python train.py --router_z_loss=0.0001 --optimizer="adamw" --beta1=0.9 --seq_len=1024 --steps=7821
Below are experts of layer 2 (counted from 0) of a mixture-of-experts language model. Rows are named router (the router's row for the expert), gate (a neuron's input weights, with its number), up (a neuron's input weights, with its number) and show model dimensions 192-255. Each number is 50 + 10 x the weight over its row's rms, rounded and kept within 0 to 99.
After each expert's rows: a language model's description of what the expert responds to. This comes from a sample of Wikipedia text that the model never trained on.

# expert 14
router:51 37 53 56 54 53 46 48 56 59 61 46 44 49 34 37 41 46 36 58 41 67 46 40 49 41 57 28 37 55 41 45 49 63 63 42 49 68 42 53 51 55 54 35 38 47 60 54 52 34 49 27 49 53 38 39 49 64 60 52 42 47 47 62
gate0:59 53 55 68 49 53 24 41 49 75 41 61 59 51 44 35 56 58 39 58 56 52 71 67 45 38 43 55 37 49 71 50 51 43 57 37 56 47 58 49 56 58 43 25 49 66 79 50 31 57 48 46 56 44 49 53 58 53 62 47 60 50 42 55
up0:45 61 46 35 49 50 30 47 36 35 38 34 46 67 56 30 54 41 37 63 55 63 43 35 61 50 60 59 61 51 57 53 69 47 52 36 62 47 43 68 56 62 49 64 47 52 54 59 46 51 54 50 57 58 65 50 46 61 64 50 44 32 61 58
gate1:56 53 35 61 40 74 48 53 43 65 45 61 42 47 43 60 51 53 60 67 65 48 43 62 53 54 48 38 45 66 53 27 53 32 61 58 38 39 45 62 55 39 55 53 61 38 52 31 47 47 48 47 51 37 55 46 47 54 37 51 39 69 45 43
up1:71 39 53 60 52 66 51 50 39 67 57 51 30 42 55 39 52 41 45 48 27 38 41 37 34 33 41 46 55 60 53 38 57 50 77 40 44 39 64 55 44 58 55 46 53 36 49 28 34 57 56 36 47 44 50 84 56 46 54 51 47 57 47 54
gate2:51 36 68 61 40 45 45 42 38 44 44 34 37 47 61 62 48 54 36 52 36 33 45 51 55 51 43 67 54 44 57 59 51 42 55 60 51 25 46 46 42 50 39 54 58 52 44 37 39 46 51 64 53 53 50 56 46 54 63 47 48 54 46 71
up2:49 52 41 14 44 50 74 51 47 50 64 40 49 66 55 48 45 60 50 35 60 55 47 52 50 50 51 52 51 41 49 54 50 50 46 38 57 59 57 50 58 70 55 45 55 66 52 53 58 49 56 56 63 62 53 28 51 47 41 45 67 40 46 52
Description: Nouns and adjectives about institutions, society and programs after the or a, e.g. government, public health, research, community, outreach, human rights.

# expert 24
router:61 56 53 54 46 41 54 49 60 34 48 55 52 25 36 36 43 45 67 69 62 40 31 49 43 33 51 24 39 63 41 44 52 68 49 62 48 57 25 38 41 48 60 45 34 42 50 50 46 48 33 42 59 52 31 46 59 54 69 51 42 47 46 44
gate0:55 34 48 54 31 41 41 48 49 51 59 58 50 46 20 45 52 63 47 34 74 63 51 67 50 73 61 53 51 38 75 46 51 18 35 48 44 48 56 31 55 54 68 52 35 44 62 53 45 43 43 50 38 43 47 61 58 66 60 46 50 62 56 42
up0:54 31 28 43 48 48 37 50 54 53 54 65 58 41 35 38 58 37 54 59 50 57 47 61 54 66 51 49 54 61 67 47 55 45 37 44 46 37 50 53 45 48 48 46 46 45 64 54 47 43 49 51 52 40 60 64 48 61 62 41 61 67 62 31
gate1:59 67 59 41 39 25 43 55 43 56 44 56 58 63 47 43 65 67 52 43 50 43 55 47 54 51 54 36 64 29 53 57 56 53 47 43 58 58 43 58 59 58 62 61 36 40 72 53 51 47 45 50 63 48 61 60 53 54 42 59 45 49 48 59
up1:47 60 49 66 54 49 30 54 32 56 42 55 40 38 58 37 39 55 67 57 46 44 58 33 49 41 52 58 41 56 38 55 46 46 49 46 42 49 56 34 51 64 44 64 59 65 33 50 42 53 42 38 47 38 45 36 54 55 45 39 48 54 48 65
gate2:47 61 43 63 48 28 33 31 39 56 60 52 46 45 51 51 54 49 52 56 39 47 44 35 39 57 68 56 30 56 42 38 67 59 61 65 47 41 41 49 31 48 52 38 63 21 52 45 38 59 53 53 41 44 57 38 58 44 44 41 45 47 51 63
up2:77 53 58 70 56 57 35 53 29 60 49 43 53 45 53 58 35 41 49 53 59 30 41 31 36 57 52 51 47 71 47 54 37 31 28 50 57 34 48 53 38 56 48 41 56 43 44 43 50 50 47 54 52 55 60 56 58 63 50 37 47 53 42 52
Description: Past-tense verbs, participles and content-word starts in expository text, such as received, met, defeated, raised, transferred, off.

# expert 27
router:53 52 53 49 49 37 60 37 58 43 55 56 54 56 46 32 44 44 58 53 54 38 51 34 43 49 56 38 56 54 40 60 44 53 43 32 39 49 44 46 41 56 61 42 38 61 58 51 39 71 40 42 44 39 40 47 62 67 57 44 67 37 55 44
gate0:46 54 62 49 64 45 56 52 35 49 42 41 43 46 45 57 43 31 37 36 43 74 52 49 54 55 46 28 53 38 38 71 58 40 46 50 47 59 58 47 48 52 64 42 60 54 55 45 40 65 59 51 57 26 53 75 52 68 59 39 32 59 58 48
up0:50 57 50 50 62 45 63 52 46 44 41 57 44 44 50 51 57 28 37 33 38 69 51 47 56 59 76 30 69 40 39 71 69 41 45 49 36 62 45 34 56 73 50 55 58 42 33 42 42 56 40 49 78 39 59 60 44 71 42 40 56 47 57 51
gate1:51 53 50 45 73 56 54 44 48 55 58 38 64 67 39 63 56 56 40 73 40 36 58 40 39 51 66 60 56 61 47 50 59 31 65 53 48 39 49 57 50 50 64 39 47 35 52 41 49 62 50 57 56 58 44 45 63 37 72 50 53 56 69 38
up1:48 36 50 42 71 50 48 49 54 58 44 58 56 66 52 50 57 48 38 71 46 49 50 46 46 43 51 45 59 51 32 47 51 31 54 43 47 36 40 67 63 64 36 36 43 50 47 45 56 44 56 59 79 38 47 51 69 38 47 44 58 43 66 57
gate2:68 51 65 48 51 36 53 49 54 41 39 50 50 57 47 50 68 58 55 34 44 40 52 41 49 50 33 22 54 57 41 52 54 53 51 41 54 70 41 52 42 64 57 41 58 56 54 54 56 45 52 54 59 42 69 49 37 36 56 65 47 43 52 51
up2:58 59 44 34 33 38 43 54 42 44 52 35 35 41 48 50 55 52 53 65 59 39 60 58 54 61 39 61 63 55 44 62 46 42 55 57 49 62 60 50 60 37 71 45 54 53 56 59 40 39 57 59 48 60 38 50 66 43 38 40 49 58 58 55
Description: Subject pronouns, small number words and plain past verbs in narrative, such as there, they, two, three, won, took, built, served.

# expert 38
router:59 49 64 62 61 45 62 52 59 46 53 45 35 57 40 35 34 44 62 45 39 49 58 47 42 45 60 38 41 54 37 59 44 66 61 49 43 56 36 52 60 54 60 37 29 52 66 43 55 48 45 50 35 34 41 37 57 49 70 54 46 43 43 61
gate0:45 46 54 55 32 67 40 48 53 54 36 46 46 57 61 72 35 56 52 59 57 58 36 43 47 52 34 50 58 49 42 37 47 61 55 60 30 54 51 45 58 34 49 45 36 51 54 51 57 62 38 36 62 33 40 40 46 77 67 61 40 42 33 33
up0:36 45 47 55 30 56 35 49 46 46 29 33 52 60 55 64 37 55 62 35 55 59 46 58 55 35 35 49 58 41 47 38 42 44 51 60 24 67 49 43 57 37 45 68 43 47 65 48 71 59 53 45 65 31 44 30 53 68 57 52 36 46 36 36
gate1:54 64 44 38 60 40 36 59 40 64 64 57 47 46 47 36 40 58 47 62 58 48 51 50 54 44 30 49 51 49 28 50 56 62 49 60 37 55 50 57 46 45 45 72 42 45 67 63 63 66 36 36 41 38 52 43 36 38 22 47 37 45 40 44
up1:52 40 56 68 52 42 38 35 50 54 51 49 64 55 66 62 60 44 47 39 36 50 46 54 44 69 55 55 51 56 60 48 42 40 59 56 50 54 68 33 39 52 61 43 55 59 44 58 40 37 52 40 68 63 48 75 54 56 66 48 68 38 44 44
gate2:44 43 63 63 70 59 55 46 41 47 45 55 58 62 68 55 32 37 53 53 75 58 55 61 68 60 56 60 44 44 57 64 56 25 48 67 32 36 42 39 43 53 52 35 48 42 55 56 33 61 51 57 46 51 48 32 53 45 57 54 57 39 50 65
up2:53 36 46 53 57 66 48 43 54 61 61 47 56 54 41 40 30 57 62 47 46 53 44 50 53 46 51 66 28 59 45 50 58 46 50 65 35 55 48 53 51 59 55 44 37 68 66 49 47 46 48 56 38 55 42 52 55 46 40 44 37 51 48 63
Description: Single digits inside longer numbers in tables, percentages and counts, e.g. 49-3%, 40-4,000, plus the pronouns it, It and the article an.

# expert 43
router:49 44 46 57 52 40 51 43 63 48 64 28 42 55 36 49 41 49 60 38 45 54 44 49 30 44 53 28 42 50 52 55 39 43 43 36 50 68 39 51 43 64 51 34 34 52 45 43 51 58 47 45 51 29 33 42 60 74 58 54 39 59 50 39
gate0:53 42 36 45 53 52 48 43 51 67 48 63 55 59 50 57 55 59 61 55 56 54 43 41 48 55 57 58 59 55 34 66 34 40 60 34 68 69 64 60 36 51 49 50 46 67 51 61 47 50 58 56 47 37 57 50 32 48 39 53 51 45 34 51
up0:52 49 38 57 54 48 50 50 46 57 45 59 50 65 43 49 44 48 48 54 46 56 29 41 44 63 53 63 55 55 34 61 45 38 62 38 60 61 57 57 46 58 39 48 37 63 53 63 55 47 65 60 43 30 44 52 40 50 38 45 62 52 41 46
gate1:53 36 55 47 54 50 52 48 53 53 33 80 49 56 33 33 40 65 60 52 64 69 49 41 54 39 36 35 46 62 40 37 40 64 50 51 55 45 62 58 47 45 47 57 46 46 45 62 66 53 47 38 42 61 27 44 55 47 47 46 53 49 47 51
up1:32 59 56 45 46 59 61 39 32 61 68 35 60 57 34 51 73 48 52 53 45 38 56 58 55 48 63 61 49 45 47 37 58 63 62 61 66 53 56 57 53 60 56 42 59 30 58 51 33 46 61 63 42 64 54 39 32 54 62 55 48 47 63 49
gate2:50 55 47 36 52 38 51 30 54 61 34 49 54 37 41 47 51 33 48 48 49 44 37 42 58 44 56 64 55 48 58 36 62 53 55 64 57 47 68 54 58 48 46 43 53 53 44 54 33 65 50 44 38 53 43 53 45 60 41 45 38 54 51 46
up2:53 64 44 35 50 54 42 23 43 61 28 47 51 37 40 45 55 28 52 64 45 39 34 47 53 44 54 58 36 46 62 50 48 57 51 54 66 41 46 51 57 46 54 34 46 52 47 47 34 59 52 42 49 53 56 52 52 55 42 46 44 48 47 50
Description: Words that open a new clause after a comma or verb, such as which, that, who, but, when, while, if, what, because.

# expert 4
router:57 49 47 49 43 56 52 36 63 53 70 39 39 55 45 32 49 58 57 53 49 46 53 54 47 40 51 35 51 49 36 34 41 45 49 41 41 50 45 45 49 53 62 47 13 51 49 32 50 56 45 52 42 38 35 57 46 54 56 61 52 58 41 61
gate0:52 45 44 47 56 66 47 33 31 82 30 47 47 56 47 48 43 36 56 61 56 44 49 40 52 28 61 50 70 51 46 33 54 65 49 39 45 41 75 48 30 52 44 49 63 62 41 37 56 53 58 56 33 48 37 46 43 55 49 70 55 57 41 53
up0:53 63 56 41 48 48 40 49 70 44 50 61 65 66 45 56 56 59 46 38 56 68 47 61 57 70 32 43 43 53 63 44 42 28 58 54 57 54 45 59 50 56 57 43 48 39 50 62 59 42 55 51 61 53 59 58 58 50 51 42 55 40 58 56
gate1:45 54 47 55 54 49 44 36 48 48 59 61 31 53 45 50 49 48 47 73 66 62 59 68 45 37 55 42 48 33 47 49 37 55 49 51 43 56 60 52 53 56 44 55 47 51 62 33 50 43 51 50 48 49 36 63 38 45 44 41 48 58 62 83
up1:37 43 48 56 60 38 48 55 50 55 37 45 64 38 48 54 64 61 52 58 31 49 63 52 56 49 40 71 49 50 39 48 40 58 64 59 42 64 64 41 54 52 49 53 62 50 49 69 54 35 52 36 41 25 54 60 33 49 55 43 37 53 47 47
gate2:31 53 57 57 68 48 51 56 50 64 60 59 40 48 42 43 38 57 56 56 48 55 58 24 14 21 39 57 54 50 38 49 64 44 37 76 48 35 38 57 41 52 44 41 61 58 54 35 51 52 47 41 60 68 52 45 56 56 54 50 62 54 31 54
up2:69 43 51 43 60 44 69 44 52 50 42 39 61 58 69 67 70 41 55 37 39 44 51 62 58 59 55 49 51 53 42 66 51 47 42 46 61 37 58 57 59 63 56 51 53 53 51 43 30 49 66 49 44 42 44 46 26 51 49 69 51 41 61 47
Description: Linking verbs and small function words in running prose, such as was, is, been, as, very, often just before a predicate.

# expert 47
router:38 53 62 51 44 47 54 44 45 56 42 54 46 42 41 30 42 51 46 59 53 46 38 57 42 26 50 36 45 50 37 57 48 48 55 20 52 62 43 60 52 60 44 39 34 70 45 52 52 44 42 50 38 36 49 54 59 69 59 60 53 55 51 54
gate0:55 64 56 43 52 61 36 53 47 56 35 53 51 48 45 45 61 50 45 58 56 42 53 54 57 71 44 58 48 49 42 42 65 39 45 60 40 45 58 67 36 59 40 37 57 70 66 39 62 62 44 42 50 55 57 62 37 37 58 66 49 53 67 54
up0:52 50 51 61 42 53 55 45 20 46 48 57 55 58 36 58 56 24 57 38 33 43 56 41 34 38 70 40 41 48 63 64 51 54 46 56 46 50 55 43 54 29 52 51 55 40 57 51 49 45 49 49 51 63 24 50 42 57 42 43 32 54 61 59
gate1:58 53 55 32 46 54 47 46 49 57 40 63 47 31 43 46 46 47 51 36 42 50 47 45 50 47 52 54 53 55 51 44 52 50 45 38 58 44 55 45 56 57 48 38 54 49 43 72 58 75 39 56 50 55 72 45 42 62 30 55 62 44 45 34
up1:62 60 48 62 51 70 42 34 47 36 58 59 60 42 35 39 47 56 44 59 36 44 41 52 71 44 39 54 37 50 71 44 63 41 67 46 47 40 49 50 57 47 50 54 48 58 49 52 53 67 40 46 38 26 39 49 57 25 53 48 47 57 40 50
gate2:55 56 49 44 62 66 67 56 45 51 53 57 64 38 61 64 63 42 54 49 52 58 44 77 42 51 46 50 36 46 28 25 50 61 38 58 51 55 49 50 46 57 63 33 55 42 50 59 60 49 45 56 55 52 55 52 48 51 55 59 54 59 47 47
up2:49 47 47 44 47 47 70 38 50 34 58 29 48 47 50 54 33 22 47 41 48 64 58 64 54 47 58 58 44 26 40 38 52 48 53 40 37 58 49 51 51 75 52 43 39 44 35 50 67 24 44 64 65 57 60 51 65 58 58 45 52 68 52 44
Description: Content nouns and participles in biographies and descriptions, followed by a preposition, such as years, life, born, based, located, role, died, population.

# expert 12
router:60 54 70 53 44 43 31 40 68 51 50 55 40 49 37 37 34 57 44 52 54 56 39 50 40 46 55 32 50 56 37 58 29 63 59 53 55 73 32 51 52 68 47 38 36 48 49 45 56 44 56 39 45 37 42 50 58 54 56 57 41 49 55 57
gate0:50 72 58 47 41 32 41 52 55 43 39 53 45 47 49 80 34 45 45 58 46 68 51 49 69 30 46 48 44 61 43 59 30 35 50 32 53 64 61 41 63 42 53 63 54 44 51 42 40 52 21 49 54 44 43 63 60 43 56 68 59 68 45 48
up0:49 37 36 38 67 55 66 49 40 68 56 47 45 47 48 33 65 47 53 58 60 43 49 54 46 60 45 53 46 43 60 24 38 57 54 56 42 58 51 52 40 47 60 61 43 62 41 58 58 29 64 52 36 53 59 27 50 62 49 46 51 47 39 56
gate1:55 49 39 63 47 38 48 40 79 58 46 47 58 48 47 38 57 39 76 51 54 61 58 58 54 60 42 51 65 40 46 43 57 50 49 63 28 39 56 49 61 47 44 42 46 50 53 46 40 45 44 33 53 50 60 54 45 63 74 44 50 65 49 57
up1:46 55 59 47 59 68 61 59 44 51 59 59 52 39 48 49 39 45 37 58 41 53 53 44 43 46 48 43 52 64 37 68 47 58 42 53 34 31 62 45 55 43 57 63 46 53 44 34 52 54 64 34 38 48 58 51 51 35 38 53 42 56 46 46
gate2:56 43 48 57 55 53 49 59 55 45 64 60 46 35 53 54 67 53 41 49 57 68 48 53 54 49 54 63 53 69 53 52 26 32 57 39 55 26 35 45 46 30 42 31 48 46 55 66 52 41 49 51 55 47 40 42 62 56 64 46 54 57 62 45
up2:50 61 53 37 58 54 50 37 44 55 36 46 58 53 59 37 50 31 55 54 41 45 29 57 38 60 50 49 47 51 40 55 46 43 35 48 52 72 54 61 42 64 70 57 46 62 54 55 42 72 54 49 51 53 60 77 47 39 46 50 39 34 52 51
Description: Small numbers and number words in tables, stats lists and standings headers, such as 1, 0, six, Pld, GA.

# expert 3
router:56 53 49 59 49 40 44 40 58 68 70 35 50 38 54 50 45 45 54 44 56 38 32 49 40 45 51 33 28 58 41 50 41 68 56 57 43 62 51 47 50 60 53 33 33 66 65 26 40 60 45 32 29 48 35 45 43 43 60 62 43 55 39 58
gate0:62 47 71 50 70 42 42 45 49 40 59 33 42 42 44 62 42 55 58 42 50 52 35 40 51 58 56 55 52 52 31 58 46 56 40 52 34 46 54 50 37 61 50 58 54 62 58 49 41 33 52 45 46 56 38 41 52 51 50 63 39 62 34 57
up0:62 47 61 59 62 43 39 51 47 31 51 45 34 31 47 64 48 57 67 38 46 55 38 41 48 70 51 47 60 61 33 68 45 52 47 54 42 45 41 61 41 63 53 56 61 65 59 31 46 33 47 59 49 62 41 56 50 47 54 75 44 61 51 39
gate1:57 48 46 42 59 66 57 43 53 32 53 48 42 54 64 59 49 55 53 63 45 45 41 45 48 49 46 41 48 72 81 50 57 62 40 68 73 49 38 50 66 59 35 50 44 54 46 44 49 46 58 61 53 73 36 53 58 42 70 29 51 41 67 38
up1:51 44 57 36 47 52 58 42 54 41 39 52 41 44 55 56 35 30 49 73 54 44 31 48 53 55 58 50 39 64 61 59 52 56 29 58 50 39 49 59 51 52 55 51 46 48 51 46 50 61 64 52 71 66 37 50 47 39 68 39 43 36 50 49
gate2:59 55 48 48 63 45 53 54 39 64 71 65 36 22 56 48 65 41 44 57 52 49 44 61 62 23 72 43 49 61 41 60 51 53 48 50 62 52 35 59 39 41 48 70 44 27 43 61 45 36 62 35 54 67 43 30 43 50 57 63 56 42 42 53
up2:50 59 56 39 28 49 56 44 53 34 44 22 60 59 42 46 44 50 54 54 32 55 63 45 55 54 44 55 56 44 35 40 53 46 47 43 55 52 60 46 46 54 70 36 46 62 60 33 52 59 44 55 58 48 55 58 67 52 51 45 37 40 38 60
Description: Place prepositions and compass adjectives before a region name, such as in, from, near, North, eastern, Central, as in "in southern Transylvania".

# expert 35
router:57 52 55 60 38 41 52 45 51 53 60 38 48 46 44 35 41 59 51 58 56 49 51 46 35 41 61 28 41 57 38 57 49 49 57 59 36 44 32 50 35 55 58 46 26 64 55 51 46 50 36 58 49 44 32 46 58 54 46 63 45 35 59 55
gate0:33 51 51 63 42 49 48 53 55 59 34 67 44 56 57 53 69 43 40 42 58 66 30 29 60 32 39 40 70 47 75 52 50 44 39 43 51 59 56 53 39 67 65 44 53 55 49 57 56 66 43 62 43 57 51 28 68 42 49 59 59 31 48 47
up0:40 42 59 60 48 54 71 51 57 47 37 59 40 58 52 45 73 34 50 43 52 61 33 27 52 42 45 29 61 51 60 61 53 40 31 45 53 50 72 59 49 66 69 48 50 49 51 43 54 56 48 55 43 50 42 30 62 47 51 61 57 40 52 43
gate1:57 37 36 40 43 50 39 50 54 61 54 50 50 52 39 56 35 55 50 58 59 34 44 56 46 55 48 64 45 52 29 51 54 58 38 42 57 49 41 45 46 58 56 59 48 63 54 51 33 52 39 52 51 44 68 56 55 65 58 52 60 47 50 47
up1:44 58 45 40 59 49 49 50 34 53 39 60 57 32 56 48 66 38 50 62 42 46 27 39 56 43 35 57 49 38 34 39 49 44 62 41 30 44 60 44 35 46 50 47 37 36 41 56 46 57 47 54 47 36 57 48 56 53 47 55 19 64 45 48
gate2:45 28 51 45 53 61 61 55 38 62 60 50 44 57 41 58 49 56 40 45 52 59 50 53 50 42 51 48 54 59 21 44 51 34 41 51 45 47 63 46 44 52 52 27 65 55 62 58 41 43 49 40 42 48 48 59 43 52 51 43 38 11 38 44
up2:46 58 47 43 52 34 35 45 34 44 47 62 39 43 69 60 48 53 44 62 51 38 51 47 47 49 39 56 47 37 61 60 37 39 55 45 51 57 37 31 61 51 46 47 58 41 49 60 50 56 39 49 44 59 43 38 53 63 54 58 44 51 47 50
Description: Final digits of years after 198, 199, 201 in dates and ranges, plus country and place names ending a phrase, such as England, Canada, Russia.

# expert 36
router:64 57 58 61 59 43 59 45 41 56 66 58 53 43 42 27 52 50 47 59 48 47 52 61 34 36 38 21 43 52 49 55 42 64 56 41 57 63 52 60 53 72 60 47 31 59 48 48 41 40 49 34 41 56 53 57 59 59 59 61 45 64 52 45
gate0:62 26 29 64 76 51 71 43 35 35 43 48 61 68 55 52 42 43 50 46 50 50 60 59 68 50 51 74 47 64 53 44 59 57 54 50 46 54 52 58 57 52 31 51 43 53 41 38 38 34 40 57 39 58 63 46 36 32 44 57 56 59 41 39
up0:49 51 49 62 47 58 49 65 81 38 54 50 49 45 46 55 17 43 46 52 48 55 62 37 42 60 53 35 28 49 58 46 65 44 54 50 54 47 38 35 55 59 42 59 52 34 46 58 56 49 37 36 40 55 64 32 41 41 58 39 61 49 47 48
gate1:63 43 45 65 59 56 61 36 50 47 42 48 21 54 36 45 53 56 49 36 67 51 42 56 36 47 58 51 48 50 61 53 51 44 66 35 45 55 50 53 39 57 45 54 40 54 53 56 61 37 67 46 45 64 67 46 45 47 58 47 59 64 56 48
up1:42 44 42 57 26 53 49 60 57 39 49 54 52 46 68 35 66 31 48 63 57 46 55 53 56 58 54 42 46 52 48 51 52 59 36 57 40 52 49 51 61 55 54 48 47 60 44 46 52 43 52 31 54 44 49 39 64 61 50 69 69 35 54 42
gate2:50 60 47 37 59 67 65 32 61 58 47 51 46 30 60 46 44 47 44 52 50 62 67 49 47 46 54 47 45 40 41 63 43 67 33 57 63 56 26 41 62 62 63 44 52 63 47 52 48 47 43 59 62 67 56 42 53 64 47 49 60 64 52 45
up2:38 61 64 29 51 55 69 52 47 51 45 48 62 41 55 55 44 47 54 43 43 43 51 45 63 62 61 49 39 39 51 37 48 44 57 65 58 65 43 49 49 49 31 47 39 40 50 64 48 60 39 69 54 49 48 52 48 49 66 59 59 49 50 54
Description: First three digits of years in dates and ranges, such as 201, 199, 188 in 2013 or 1882–1965.

# expert 21
router:53 58 62 55 50 48 53 52 48 61 57 35 51 37 38 50 39 48 50 56 48 42 47 45 35 44 55 38 44 51 46 43 36 63 59 52 64 52 46 54 66 62 42 28 29 52 61 48 44 55 57 47 43 50 35 41 66 44 73 63 52 57 37 54
gate0:59 55 60 40 52 63 50 48 61 48 51 49 59 46 33 54 38 47 39 40 45 49 60 65 42 49 46 51 49 58 47 28 47 43 60 64 64 34 40 64 56 43 40 58 56 42 36 54 58 54 45 55 53 53 42 44 46 46 42 54 58 49 67 54
up0:34 51 45 58 40 36 40 50 46 54 50 57 39 55 51 55 53 55 58 66 64 48 36 42 54 42 34 47 54 54 47 67 56 58 48 48 38 54 57 43 37 44 49 49 42 72 49 47 35 52 62 49 49 40 53 52 59 43 60 44 47 45 33 53
gate1:62 58 56 46 47 22 47 60 42 39 58 51 51 56 51 44 50 56 46 59 39 49 61 52 30 38 31 56 55 47 50 39 58 53 50 48 39 35 61 51 44 47 38 64 39 46 55 54 54 44 68 38 68 60 37 47 58 48 65 45 51 55 63 60
up1:37 47 31 59 63 61 76 56 64 52 55 38 30 44 52 49 48 35 61 43 73 53 38 36 49 55 62 50 72 56 42 57 59 49 52 51 50 55 48 53 69 72 47 40 28 53 59 60 51 69 52 66 51 44 46 64 50 49 45 48 65 44 53 55
gate2:52 43 41 45 59 72 57 50 69 56 64 52 48 36 41 46 62 53 54 57 79 58 49 52 41 29 49 56 66 38 47 54 32 70 51 46 68 47 54 55 68 56 49 43 56 63 52 46 51 47 57 57 49 40 45 39 45 53 68 39 51 63 53 38
up2:54 58 25 53 55 51 42 46 63 50 56 73 61 32 46 51 71 48 43 68 67 54 45 52 42 37 62 68 59 66 48 73 40 62 42 54 84 43 50 69 58 67 58 46 53 53 66 43 44 42 46 51 52 42 52 49 45 41 44 50 50 64 43 51
Description: Prepositions following a verb or noun in running prose, especially to, in, for, at, after, during, as in end to, returned to.

# expert 31
router:44 32 56 65 59 47 53 41 43 54 58 53 48 44 47 42 34 50 42 57 58 43 37 56 46 39 46 29 46 59 28 65 54 54 53 56 42 52 41 50 54 57 55 32 32 45 49 33 45 61 65 31 41 52 38 49 43 60 51 58 40 65 29 42
gate0:54 58 43 38 50 53 57 55 69 54 57 50 46 30 53 36 69 68 56 54 37 67 57 35 47 31 49 48 43 68 45 50 48 61 66 58 56 54 44 42 61 43 48 63 46 65 38 39 61 53 49 44 39 47 33 49 57 38 53 53 60 52 49 54
up0:43 43 50 36 51 27 47 67 67 45 40 54 47 69 43 73 33 59 52 38 57 56 52 61 62 62 64 51 68 38 65 41 43 44 54 40 40 52 66 39 32 41 52 36 50 35 51 54 45 52 41 47 50 41 49 30 51 63 58 66 40 49 39 53
gate1:63 55 50 50 38 38 60 36 41 59 36 70 55 39 49 58 32 62 63 55 41 47 37 18 66 65 60 55 64 73 24 57 62 48 55 40 48 46 45 58 40 38 50 47 66 40 56 40 41 41 60 58 46 59 47 51 50 59 49 56 43 67 51 52
up1:55 37 47 42 37 60 49 50 46 27 58 41 40 72 52 54 56 53 38 50 34 39 45 68 40 45 34 52 47 49 61 56 42 57 59 49 51 53 64 60 65 47 60 57 51 44 38 54 48 50 52 66 56 58 61 52 54 43 76 50 52 20 47 43
gate2:65 64 39 61 64 65 42 40 41 41 46 52 50 28 43 41 49 57 47 58 56 58 43 35 56 40 59 29 51 52 59 57 57 45 47 52 44 54 37 43 45 68 64 45 43 52 37 35 57 48 60 55 57 36 38 64 56 41 51 62 64 48 37 53
up2:54 72 24 58 64 68 38 52 38 41 35 63 25 44 41 36 27 54 42 51 49 56 58 45 65 45 62 54 47 53 39 61 61 47 52 58 45 49 29 34 53 54 57 40 55 66 51 45 56 51 54 65 59 33 42 63 54 47 44 61 57 41 19 47
Description: Possessive markers and determiners before a noun, plus adjectives like early, local, national, and percent signs, such as 's, his, their, "girls'".

# expert 2
router:56 54 51 58 47 41 53 36 53 53 51 59 41 53 39 31 41 55 49 59 58 54 42 51 32 45 55 41 39 59 42 48 28 60 51 44 58 46 47 52 60 65 60 35 26 57 48 34 48 61 59 43 42 44 46 44 50 61 56 51 54 52 31 53
gate0:63 55 47 52 56 53 70 52 40 65 54 60 43 54 41 43 51 56 46 49 47 65 62 45 63 55 47 61 41 67 52 39 50 59 49 61 46 49 36 58 36 60 51 35 76 61 55 53 40 52 60 47 50 37 48 69 41 67 45 56 46 30 45 64
up0:39 58 55 50 38 43 54 56 63 37 56 52 32 39 53 52 57 56 37 52 48 46 31 47 52 47 49 51 58 44 48 63 48 59 57 36 62 39 43 43 48 45 54 43 57 25 55 41 42 48 52 43 53 47 46 37 59 44 47 53 62 78 52 45
gate1:69 55 37 64 57 56 38 35 51 67 50 39 30 39 53 56 44 46 60 59 43 51 47 57 43 36 53 52 34 40 50 62 42 54 42 56 51 44 63 49 42 71 63 44 56 54 52 58 54 63 51 49 51 39 50 54 29 86 58 44 45 36 39 36
up1:34 34 43 62 64 56 53 60 39 43 56 46 48 55 56 56 56 33 57 35 36 57 36 59 63 40 46 47 61 55 55 59 43 37 52 37 48 45 56 36 47 35 40 49 24 37 44 58 53 43 48 50 59 53 55 37 26 52 67 58 37 65 18 38
gate2:61 55 47 43 74 41 62 36 56 63 51 44 59 53 32 19 37 64 45 49 57 63 60 53 38 51 52 59 48 57 51 55 53 49 50 51 42 42 65 52 56 58 55 35 35 46 41 53 32 54 57 33 40 58 46 41 62 65 59 73 45 64 55 43
up2:63 46 53 36 70 47 56 45 54 60 51 44 52 44 31 38 51 55 50 44 56 65 55 46 44 59 53 64 63 60 52 54 43 51 44 52 45 49 67 52 68 56 71 47 42 58 43 56 27 45 50 43 52 46 56 48 57 83 49 62 57 59 56 43
Description: Two- and three-digit number tokens in statistics, tables and measurements, e.g. 30 ft, 28.9%, 437000 lb, year ranges like 1890–91.